config = dict(
    hidden_size=128,
    d_expert=96,
    groups_per_token=3,
    init_std_router=0.00741,
    vocab_size=6492,
    learning_rate=0.0213,
)
Below are experts of layer 3 (counted from 0) of a mixture-of-experts language model. Rows are named router (the router's row for the expert), up (a neuron's input weights, with its number), down (a neuron's output weights, with its number) and show model dimensions 0-127. Each number is 500 + 25 x the weight over its row's rms, rounded and kept within 0 to 999. Numbers have three digits each.
After each expert's rows: "raises" lists some tokens whose logits its average output raises strongly, later layers aside; "comes before" lists some tokens at least twice as common just after its tokens as in all text. This comes from a sample of Wikipedia text that the model never trained on. Tokens count by the router's weight.

# expert 26
router:489557524459468531507482477492478477481496479509490530506561489550479513496498510494465525496483440490466502545517504502510505491514524484517473434486490458503495480486501445501532469471529524522523530488521498525533496492524519552481486472475498520507490484531507523480507461487505513539516529510486505517456498478542466500518535503511544490492540478474467526475484523518523506489459
up0:495504527451506483492516519484504523474534503475514519506544465459478480533548500487477490556519475465458469568514470534519527463517516480487506519472524453531454449521491505498499518535485496495506463494499535495517477496486531499490516511542500490512500458520522501480477433503492482530515505520486498484484489471526496491523514508475494491540522529451476458477516467507500517523491
down0:518467493557540556488474505481525475510522466511487461479550497512477503512511502502530533450477489475513538499521524506519502496533528496511485471499474485528491480479520506528488500523517500428474535449469499528481530471521543514503493474459545498517481476487497507459478490458526504481479516526482479513536520479485533511453485520524523483490462489524513488472499533462510527508502
up1:485494532480522508517499493492476524527528523470496546523567504493482454476486490518485500521513510456492489510532528524515428487483515468456503508499503540468506485481453518497500514493519530509506502488551438513528469524496510461479513500493520467532517528475464530515480466489524533504445520494536477461473518519500499493502477502482513510489479482497491508432509496492530491458471
down1:485451460468492473503519503554517523518522526491483483500514508499462491520475443493497452475512522480527501472489521482555488506504486512497533532496511556477504461496526473477516542516515457483504457493497469491520511513514512479516476499549528504519499471478430431512483496511491524491510489505526509477509492499492502511493512483491459523494423516481482470531515464499466489522484
up2:501516475506536511513487506488521486535476490484486495528499509547471473497461491505500535495527465476454481487501472495524478546499515479469483445526493469549509522530456532498520476506542493487546513488439510487491522512542548529496494455522490519504481503468531511481524527533495502506496516481571466508497498503486480494480487487510496480485522494511429485496536540489477481477466
down2:469497521486509469519545477535532514539515512496538505505487464506491507499544518478470469498471531534527503448488517503468502462536513532530531557484465506492533490505545516479495537491462509510504457501532480489477503488482489452514475534474484498492505541490436498527504537481469483487503493524477515529503483517471546533507511536523469513495476493511530541521506479524528491540506
raises: "-", "The", "M", "L", ".\n\n", "H"
comes before: "-", "|", "==", "The", "===", "In"

# expert 25
router:464533443502543500477533483463503486486521424499471510494514448550469491487520515484515491494515526498454501526476477505522538506535500546450527487500524495481532530521504509488556535468510525524508481527521497503499513487520514503482431494505485527495496534473489533492523519477513492449528492511514491505484475508467482502524533487459509491542517498481509493493471525471467490494479
up0:454537449488512509536524502477522484510538494499503512529460510494505493518457559539539469477529482546504508455496470503502505483439510497495509489484464542469543493510449506521498514481510467485471490538481504484496525524485504543502502493514508500506475503516514508413509516498476538517554535469503508483506518512461487496535509487489531504522508525486486535498530539510501486497493
down0:469521492543476522521504487507516461550524464518504484516455508518485475495504511490508499473529532549479521508483517492517511519468490500498513450501495463488519502473519491501489564538521487491505481476466522489502541475472471509533448456540500503479469507518531488488478474509479483466534497494505490472530566505486500440496510511506518508512471514505512538556478471485478533489553
up1:501530522490487465512502497497522528454518524492520478508528510473529482503491482509471478487496526502485471493483478487508492486497496570509539496491537456480543471504497532566536525481541531486502481518467457517556489497535484454466453479543468509495431509486488497471488503495496513471538474514463488481479501503476498492519486528446516520487510466493517498485516522484529467492517
down1:503546496540472529539498507470543474503478530481503525462471492501494524498511505531507498485489489517481461482492523511521484527488512504477519570496511475526522510544482522526496449481534510496447464528508479500504556505479498488508474486491478495491483521523495502451485533496445475521482502492539464495564497464468514517489501489509499472460539515446514529513481491520507511541468
up2:478484493490499446526467524467504483516514464451481508498507530464520530473522528481526506452549522542474487533461495499498513482485503516487504509499449532486458532475505495497476521506517492492550485472507537482535482469511504510456513475501521536491521498462530481455540491437487495504527474510538507457510467463495460478517541488483521498477530492484511537492515523493512496517503
down2:533496495483459486475505495514479501469512523477479466522528468502511504479471533495512456497535539482517539507471538498471491499535496515514488486490496483435512505498479487519517503508537530488496551460501425504461468487485538493514472547487491518507508511533481490516502505517520500575487463481526489514501517509454495536490559465503495492487512523500491509514505500438541519519525
raises: " her", " its", " their", " up", " his", " out"
comes before: " to", " by", " in", " the", " on", " as"

# expert 44
router:486504461504498515470461510452522490507465508515471541501547491523470455479486496483475501477552492527511507514505494503497503528541486493443517451480487541491540528493496465456500551478531546509500506551490482522517498490522513518486441493474506498516528503488531491478525527492505512514500528503486541507477469508515456472530496504476479443518506507493475486567494491499480469494477
up0:491520532466488524482532511454484477537499535506485484525532522533510467493477517485493489513489521534490487506517503462470490508536509515501504477491502519499486486476481524479503463523500422494484503530482514486452455521521510517506430516494526522486498523559534521458462505466513469544471518505518532493532519549480494495533488481540508470516478474486522500502544463512483466523502
down0:474510512506493522488501479478475539494493534521538498484501456522476487501461475508543484549494490491514547513518507532513504515539471507540476483546504486539490531472520526504504491478482506509506542533513504535476490494502487449491483508507485501476533513483474461487460534513442495473475519483504523497526544542442516490528512458461514476560523521548503460497503501484477501516498
up1:552469485495490495533504532444536495503486469485489491501496523488460556503489488537496517485533501526477545534545527545487548517500472507456546503480497507483479525477464481441549488491488527509511504475483504516499471505472526497513489456480554472502533512509513521488490544451489496516525554508493517516466491484514508500483455480519484495511509530500485500478511523486542487478496
down1:448510462496507511539486482528550495477496521508486502504490525522506556533489453520467512457513528476499504569457465511491445486475471470509537558502435500459507498527496475484491531509486491473526517499480512513499473513498475496516510506509473503535504499517495478550503526519524521470500488554508503516510514501503506496480498490446485497506462463507517456525523465502506511523479
up2:474500513507507510558473526490502497538464494516496559482521456479486528483549503498481449518512497497490513528527472485509516469534523493488498480472504476501504526492518501493521507524506486506542499488483543490545479481519475498454523511486488549503533479478465466527560504467527542525475498472533526504505508467461484538461496492480488485488490493533446524504474524490543495551499
down2:484538535483543524460503504492555505485479496489494514481491542481511466472492450472553502522489477541457480492531466493447490532474514484486500484537474489476521504477520462497539506521495504508521497485510507483504518533502513457481482460486478491516489511499482511523498501479487532472496557473454549497508506505518516518521548501498450491469488509512479523466533478487496465501566
raises: "\")", "reat", "ript", "Sing", "Scientific"
comes before: "0", "9", "1", "2", " |", "8"

# expert 14
router:468538540497499498503501504457490510500519510510498477472503461478499505488518518480495502501507506500414480503526498472490489519506455490509516500494536512481493504464515516529477505459500495518518481482512498506498484492488515419502492532458508509476519547549514454503534488490507494552539506494473535557483493496518471468510551464516467452497503509500513520568482502544501475520515
up0:540524506524498517478505435464520524520515539477534458489486504510530497484500548480490489482517523516525486453513515499457469502499479470496512457483494522496470536477504518523515414477501489543531499475558500469493489463498524466467501529470507483458488490513487524490482514492528519491490547527529542500538488471470517506510493498519473501505485492488516490494455499513492509547534
down0:529485445471453470496508505497588490474493458519508464471528497493518496471504472500502483476464495482488474561542483516497469521478491522492496547468556508505487465483488489489486532523477496515486462525521468457506502521535503562483497510478501501501494462484469524508498499518525530515474516522474492470466462495509477530473519490471504527468528483529495501518507500487500543489484
up1:482487540518442502473508463453524522501498533488446525527479479484505509478452501501524458475477497489522481451506471538488536479494470522494520467488490517453475489508450480512522491458538522508496515510501499509464469522494527495521461516501497510497501494555479498519522533548480512463499519480524516491518546537467515458478483460513481497465487534491460520484506501476494521505467
down1:535484453516515495486474494538534520482436505505490488503518509544512483531518511537508491462486496481517507504505508540476472508488486506499523520475504507501535510500533514473489507509473509503457488517492474521494531531551481539498506503496497464491541528495484503500491493475545533455470502495512501471546473536470455502482471547486486514553539468509482439494499494520450551464477
up2:540539494491472552456508467482485460469536521530479546475536495499507515497473493486493470528516449463496529482505526506486490493496469526518520517500472499508526499497520522536497540466508520514462480509529516515513519460495468497494532531504444519518506531530541487508505496547522487472485490512515479509513551498515483511497489445540481526488462514476469475542511556493503482536495
down2:516507492439511512511571539527528494526510539537527484489534519451532447510513536463521450489460542523479485478488483490498454497482477493476501473529450529523491495521504475485509500495534507487495501480476486532533512546518477435493493507460519508511495476473487497500467526476475538476466473485485514540539509490462505476526507512498490502485463508516494514518484510499486496516503
raises: " this", " but", " that", " which", " where", " it"
comes before: " ", " and", " which", " but", " he", " including"

# expert 22
router:512530522492511475475523464436547443487492516529514537496510489502494493516514558464517515517519462498530512500516465511521473504492503509512515460459507548458498481477518450494547513529500496537474492481506526495469515492453498496518475513447501496495508567518484503490481498504532492525507512507506501485506524492472476490513492520496520508524505543430487495455492514445531502513510
up0:474496506502525515503496487500508489489490517449494542522459450517537528506476487451470483476522554535506543483508495520439437506500466471484513537496502547524518512500455505484475509492531478505491486529526465490480462496542527482537537472496521474500493467534457543497497500515482516502503489486501549487489501487460476527483484534508483510476466506553510484523490493490484502480478
down0:543480482495522434502506531421511520488529482578502535466559550493492482491507516499491525519463509482494477516485511489556512526486523495522503496489517465498504490497514489483472524488486491505482494493457509519508533433495488477488470518501491478502500521540510483491501471454496464518543498519489508497488530509523463536493499530482523533508513483464493512501545495507521452516503
up1:531537491493541461511530494472524494481506486470489532503486522523487489485505474455486518535499483530543480504457533555469469551490450471480524498476517485495488524478498474517514479454522454490500504458478516545477484515506530508530503488483495516520475490501535484528521512482512480539491480517500476488536540470479487498504492542474512494508509506469441505535508497427475528486497
down1:475501476511524483487481495466480478485521474495473527508505518563537469528512501531477508478494484495500504497484522549521456525544496482511518480483491512508501522453473514518457502493519494484482506480470448489488518507492505479453536496483497513500521479535508488522532494518518466560495448510496478508520546489537463502480527464453507467495512539557484470502472510455543475535501
up2:493487479466487507489445488480501516523483474581443457511523452528505477522475487514499503519479483525514510547523494479499481498485522534482483466496524500539494536500547502546494471487493491513516541484546481490483545481479542492483500529451518487541492496524468477478525514495476514487510484486455533531503518471519491470485467458488503496516497460518499511466488506514546477501512
down2:496468508515546469507498510533537480521478551517558493545482493496486480494497485475512516477523490540497486461507532459501496507482508481533511555474514488500503519466495513507515463558470501541532512535497485500460502548501467551515494551506489527505491525470505494503489515517506558486489483531502549473503549519517500474486514500443482491459486499515511490501474538508498503458488
raises: " the", " ", " a", " their", " his", " W"
comes before: " the", " a", " his", " be", " its", " their"

# expert 35
router:458516492501497525537468504451547487496505484490501526492522467460525484513525492516482500517504547485537468488488491501510460499503452545454510472519498500456540499557505550514546517496486522507483509465566491516491492503545519507511495488496499493492483498549498543487504522502485509491485535476545512475484504497461461461496472467475515479524489492539489533507473491456508537492480
up0:523460504505540507520480503510493503488530440557509509462541514473535505520529509495499484498529494527485466478504484548493496501493502501489515491489558495470486447555493521487491505519507521503500468503460473480489462482500475469517486464507509493527475487497541512480477495507495478464480532499489556500519534438509523487502529495506520514511556470504516501500452493471546516489439
down0:522470496561508468496503504505508467495491520538551527462525475480487470470486526469514527518525524511516521508577538545506488526523535526502552484478515515465529505509509536469512482472505493522549516490555478503460488519485496509503468488491480506523493519508516450471502511498489482516507522505507504453494527486502554492464508515502482494474455478505498468469474503512489474554484
up1:511499484472498488545508505540486506482508465504539517474520510549475520535478505501520501491501470535508499458466522517509490518499497459486532494499477516513485515509483522486528521523495514454508486473554483496495533466562523479514514515476514474489477577537527487448486497449511488479489499530526530510463474461473521495488514522480476459519506492485468536493501459472469491506449
down1:492499518513507506538517496523521461492508502517499482477500464484521460465492504490493501531514493516487502480509486511516492504476504481520492481508502489535492509555513484539538530449476511519530516447538533523507529501456433479455486492473523478495438473531503473453457459490514500533499526495557502493486499528468507497530507466513489474502513480469506557497505485487537453541500
up2:451513506466502458561499495549481444489447469532481494486491496476504507510517492510534475504473472468506464498524510483488493509530536519479494514526468513483493457493526464518529510509488483524503480463495544503509476509489522469511531486462517516511479507517515504515509524521567536524501465466501555514483528515515496507486546509453508459506493490512488482483475527468507507504435
down2:508514485476505492495498497472472482525482518564506503513483517508458497505498500520546520493494541453502537467497508464519478558459523561513530500469496523501436506457522497526477537480493465517492538452492504479502483525483521464464486489490492526500515509462519485529486445507480466495482515477475481467530491508500483502496496506508500476550536526489479525503526556490469473511488
raises: " and", " with", " have", " as", " in"
comes before: " |", " of", " |\n", " (", " and", "\n"

# expert 7
router:475535549494498488474510471509487456470476497523509510482522503496519459503521493485494482471528519539484494511493484495511501486475508499510545488505535533503509558464520547563537488528521477541513485463479531509478475519486486469508465490481519497508527480536519539480497493502512503559515488445454503528521431516524494491499507536507453466517502515506495471472473502550505504491504
up5:543508500510518484478507521477463480515522514503488528511524497545527556506503532483494529474518523471523495504499499521495511532490448517529491507532496514513550502481499495465534513463528492494510517511493515484519467558515489530450518506453491520465496489529474495496489541494505514455454525504465491491509492501538502485534489534516497501476531427450477514489456466528473502547518
down5:495542499548513548514509487521521457503495513523488496521485496464519511474525514481476523540497490516534519479485468498445454473509539476537488507537491483518510528486478489539498460500501501501486523497484477484479503483527500490467493471517491514512520494516483506494517473492542483481533525501562526532505479426452487508533526498545519486526537525478539506534492497491571520488498
up6:527512497474522484480530502546518486496507498494545478492458480493543484491521472469530502480480502490475501508508473473548487507509532544507447476500510466501496492519507474517532510520491517480505464480499475486463534523469535485486534507511504521562480499530489504470504477467482536532531505516466514500517544504464471521510514467474495483490466506539498561455518496529560530535476
down6:469500528464478490524491515470507512500468507568494493547491526485485497505532460522467453504539492498494491469508508542493469543498494469514525486518526488525486533450513525540507502520526473510555523450481488489510517520538516500504473510525520509458513480473477504528496525528543472489492513502514503513452510530573476456499503500502534514475519516475501466510481529488483474497471
up7:445477476518484498490515558527495491484510486503485487481518492517545516457473499478527544491453461533503536495503458521485513516475504495489558501483504500485504505514497509484540512523444522535502550542503533524551466487481501479490480482556492524488454496483490495527502500523507503507502459507521533497485510523508536498581510467483500509491485449500508464489503471504494500532504
down7:484518515474471517477507521455500516467490527523505503508464468510464500527487465507483501480466513512470485481512514527515506468535550509461531510534562525471472512498527504537437500514539508443557446491546520493449494485499527509509482501497506477532539515516499486514499482517487457481511505533490543512474529491459491507487535517508488502520531527499513537470496517518484500503474
raises: "|", "g", "\""
comes before: "1", "2", "3", "4", "5", "6"

# expert 5
router:488506543509477521453509461467541505504460517502520525489507463513464512492525538475501521521518547508491531515474499476491497488472506486473506478513485547457527484490514489511541519439514485484492470495514474498527449481517523483503525473512486544479478474511509503510475544481506499525477532507503502486457518487545523472502515473470529499546474512500513472504472558481506426501478
up0:489484527478529453509480508483556505477494529471451540482525512511488526504517485478499466525474485534535517532484493491479509539483534463490466513480493563526472479499525518501500545487492477526481471496532504471551501514503473458515512486497456538510476526492502468550463498505531475521489507546466497507521465465486458485469537487518488501514514489497500487500471537465489523486526
down0:454478506503540496479488494498507505512528492510466542464511496485491530460511485507516495487530513509479460523503469511475494479536483498531491472522510520504508505492517460473510468461521489519518537520548481506521497494513491453516489479471482502514487429473464527569519542529479437487505508476461536511505478491481535471489504468487527507503482490506523525518502557538450481531492
up1:485503502521526460477522477451557542527505524509484521519478498466481514496553495517498515521508522507505528471478502492502477513507477512452468512476487554505472472505518502533537540461467537486552453478523485504516426509531512473521518487491478503475470481517525495557472512459496462477501503478481488509503503498525525474502531509516510491479523479463489463508541513514519496503475
down1:492496502507466480461473468502510521500487547467488485496505520509471495499484502469535451499511504486513525493483516445512470454507513503541532492489538530421481548481479523483472491512494456475492515463546471495501506516527498512523479516497512505482480484500522497556444476487460476477464518463503491471521504474511497512536522513569512514496454501491494471470528491505486513476484
up2:513486484486490500479481487503502485509550482534489492491551437532504465491510504524503481486491525481477499524470504516533482517484529480452459495490469510531518466512493474544495521492509536471504472486550455467496497509519531501499508489485463541440541500498483481519497478478514501527519490521493503536498481461507482502518538486493480507523544474515523518448442520540567501503522
down2:507407499507484501522513503534517489514528536503480506514499484521500480494475517509510488504512569528514495549472454499490506505511463486511535480503510482511493473504494497455507551536468464465550517481469556535498459484529522478526480503492516501520491502516490457540519502516509493532499511494516520480480451521462501523522480487495523524498503460499488481509486527512530545445488
raises: ",", " in", " and", ":", " ", " s"
comes before: " of", ":", " in", " by", ",", " to"

# expert 33
router:474493497522488508505495500454494496497493506519465536469530453544495470476493489491477526521531530531493496504517461478498498533562469489462520463494518539508563514522520516472526516473533495539511523536499504506515456455526491509507510480473469531508488483473505473470489492495540534491529539515541529471462469522471487488548487514468483481476496495489474493537500529482474479540509
up5:482505479493444505510483476521482471480453456507523456485533442476500498436492502497456488439487507529514495518534500513522477503520509513518493479549519515520506513453485553509542442504507502500517511524448536492511487509516484489533505507564492478509493496489511524518492513496523488507459511518515507458474499516480514527524496509505492469534503505454538528489472540496489472524504
down5:516496491514541520495502486487461520509490485499507480507515507452460488518497515509471423519473514549476521508522526494478507487498497546471503505465533496512485447523425487535455488501509500484493474502500462483509522511530547529530500490459517501504561496550548504531485506493452492499499484461491452499525514525468537520531510492505517501505505529489501493486460485488509490525534
up6:488469496495496488476510510463494507506503479540476555511512482508522497507482459525490480504492510505503523527512455550493536495467435516483478484496484495467515502496493511503564533505518514517520504508510555490507458495496485449486478490495467586474528550503526458532450465503511467472486521525536531462498494525529498518490462492519530496493501498491515532472500496468489491476506
down6:545524495495508503485508458531490485501490541477482479474455483508487471518478520466532485524542491486489504440484485487508506515473501488538538502541493530533467483505499515531529493524524511493493509515489455508477478493466529526481526518438544479527491476538466525500534560474532506515498466526486522504508504443458491472504508495523475491483515562464502504533482520491498517517514
up7:518498470451487532473503455475513491513554541467501501461479524477483530486486497470473529480511484460532512501538500528468503513477498521489488497519445538483468500488513546550518518479531499537520524483515524533474495482477501506502471530479516479497511498490491459515488503487535486477465514512495487481498515522533486515501497473491524534529566501486480486483525475446574482506525
down7:469570473501526513511482518522523502493525493523542499507522497455523526496512494502521495517516496483522528576502468503539486450457494511512522520493510553499470476529544515514516522485514516514471488494511504518516482523492496498540483564515439526523499484490497538502485489469505493485456549482508507529497511475548482493490480501516498495476541483459524504485479548486458486529493
raises: " September", " July", " November", " June", " January"
comes before: "0", "9", " |", "8", "5", "7"

# expert 19
router:498518516476461522481514474477478512501483548494476532487515535532524499455515506495475541468505527501514463470497510515527506496535514491473513499508483519472518571502490500516531535544523472501498505518530529521560515488485539471487492524491460519498513455497501494480471499476504503532499489469412521471485493495543482453504517508496503486494485508474472470528519495468540458477471
up5:491507534467488510542490496529473546505529479465472520503504564537528501499530504541489501505509515535437508518529492512515471462495523487515502500531489543513447520569493507505499493494518533462520509515490489458552513457502524487473482487504529489508507510502495495468504495521514494541469495486521529503476471520517461490530535463460485498491489546482499494507548499456479518521472
down5:546478499511467476507514470503500505470508496515512544496460453481494510492511506479522463540489537505489497532515470518508496508491458553485485527496532520500513450486505515539498496534506513557474489469507546506465443512524470508476499511491515483506531550527445495507495519489493492517540538482507498503548505504508518532471501508465459486488530503512556469522467503540498508474541
up6:506490520502488505479490515475502464490504481454527484478526504495477496493477501509456488451481501536505514495510478520548538497528501508482561491504509521518473505489495546544498527501526551460519504505501505491541474514502506489510524492543501501497509480485460476439468481461517476524472493500481505526468521447505525426557531504507513453539477487531493484493494498479500536468535
down6:523488524531499459471495561542516487492477522529493497504519542495524503507489516530518514499502462507495483484487512492494496513530498520480495500518510482514547480530482463503477473535507468542482480499437540499476546476488476498518496464510503501502484492473470514464480525487535572491495481495447462435483515467460467458533505482525516482483526512494521520487500552468510488512505
up7:543514495473463513489482452481484478464483532487534514522496491482525519468529455502495471467497532503454516485478495506509515499530473507510475503494507482524586489509525487538542457515469505545528486502478514507472461490491501455482525487476484495487508502456483509502474483468506564468507545517486523510514494475486511448535510487534516542496496490520525532522523499473480491463497
down7:478469478514513486507497522450524467466525512535506534474517475481461489477500498498500512504536486475514536509558476488511530491482485501525449463450501551518482489470482477481440486466503515532526487525519511519517495513472515539507498478536546473517464471514500475488470476512497470507489489470519540468519500495520527529533493520457524525539492520521501456502453519520471506480516
raises: "-", "us", "3", "4", "a"
comes before: "-", "|", " ", "=", " •", " Born"

# expert 13
router:474510494487506524505504492486511477492484489526505525487551458532477487486500509473475509513520526511478493498487478473506498499501489501454531489478520536477549528527506482474521578495509548520486503539528481528517474491491511512517475495484500528503524464466529515455497528492513517510511501488524517487473460534500474482529528525451512433540516482480519456559501491476475435499482
up0:504526461494514496482513508490494489481532537517547526505526508482554473487497524456522478511522478533486486518491477501467510476475541496463504523537514468482468535471515482480476500528553504513468480520465503504500526488515457557567475514457539478516465473525501528461510495464522480503488534510473548498484470531519501506518484508514513514516472473526499488495487456526485469472478
down0:477529507523492511516534505551524472510486464523506541523529527490458490495499553521538511477505466529471499521486521469467509514466521503475478535456513549522515509440496518512497519510531501506478498532498511480474522470469468466514527473488526468505500511521479492535520495516485505427535523520460524499519525466473481448496497489537510466516476510527475493487481522522505539499480
up1:485482546495524459518533488459517506510490533516485546491482510474502512529526469527497522475482510488509507454491515523527504489497511495507498459506505481431481523469526497491480546492495507486541479470525527536519464460482530508519530501454521494469473519476488490550477493489504514441488511525448494520495472505491492495519557506486512493459520461516470480461519524510518443486525
down1:511508546488462523501523474476512510499441463504516502508531507492518478514478539497542533464500488510468507466472533506505511490495538488494504534553487508489487470500530552503481503518464476538544478460543519492480489525492505460493485485482549480484488463519511488469500473503530490546509530505440517480503551522507479499509506459493540526497492463465478465498538487508494487533480
up2:509503461502552506445503484488475506484505506485533565517488527495525495454497502448478494492528536508496466490495485493468529470516476504535518480447498473490513471500509492500509509515530458499547523508495483515555539517493489506504503557495529498473525539477531479498475502489529517518476537479500519499532490501506500493507540509457466504450515522472515500464519477553466495447511
down2:498540469528476477512496511488451508478541506485497500492472529498518458510460545422506497501515527447515490493496543460460533530485513513469557496490522522516528518491519458541531520536541482536518502522496522526505488516525485516505460519476512491499476469487507569452508519505480516494497503478518497481497483498516499482490465527480470495477502487467497486462468522497492511537510
raises: "ches", "che", " Creek", "ney"
comes before: ",", ".", "5", "6", " |\n", ")"

# expert 4
router:513495490498495532500517500500494479494504478513516507507555453461485490507516497474458513500496499482525494543457471489496502513540465519492534468501489497469522512480497502513519496433507561509463534500507516518508483498508524451522464519483484495513543476539509470499527534497531502473512511521459509491442496490470487498534521510433544466481528494493517454491501512542483445465506
up0:509515478470505524469489485478528511488473492522500492449555519523470475484491474502476489502521548471489521527454496483439520515487508502538516488541497488497458469483501540523484492505527525487468572518491532511483530494507527558504504548510510494475505518477502474526463477528489500521467521491506503524479500499462490486544543522486492504557486509492504471440525490527506474493483
down0:495501537433502536508487495504505501459550475518527545484510490485523476500490495470515468483504545528522497492497499539498498541449542507504513522528503504514500508496558514522511533525519484500449498504457553474503521471462512519539479459468497500516473510540497493502486489513466484449453520526511458489474505485460512485525518502494535517465478541469496475521481511503482487484526
up1:494511519450513545508519456462535473501505475490481502502479492488514487495529475498476484506479525487486493497524527507491471497498515475464496437484455522511486500527498535496504481492538496498518492512547523483536516492479473529462539506504479516471477497461485497537463448535519435556497498499500502542475487518491492521483540475470535472545537518452531479463512488521497512509528
down1:548487492493517451536495517506447518505515523494475448491473518493519534466494475499483490510508566503467484527535498476490530474527503488468545528506527464504487449444493504496486524542484499512495480522483512506519509493507518511498500527507477496485495470474510517502493502523494460476522495511477480536507465467561464485509490475466463499526500504497475449449511496568512525508476
up2:514514478546410482447505485453552485479463513536523515507523513491479521472503498506461475460495447463514520528512515514525533509524515494515510506453516476462493479529523482498477513478486499514475505490501513488492513500490482457508507492494499465492497463508497490514503542527510560500485502497483531456534523515476445515480498558523486531538539514499505500507495522529510511510491
down2:480455484501505516449476521550553505479516501492495534499515507466469499493547522469513447476527467487515541541525481469535499480513506553498517482489456534480519447503507501499480482481491494526525441475476513516472486485509524509475516492533504507476497489513499554509491540480520546519507538512471529496481520511483558527519510505501466472534530490492516516494502459471496494507496
raises: " with", " of", " "
comes before: ",", " of", " and", ":", "\n", " in"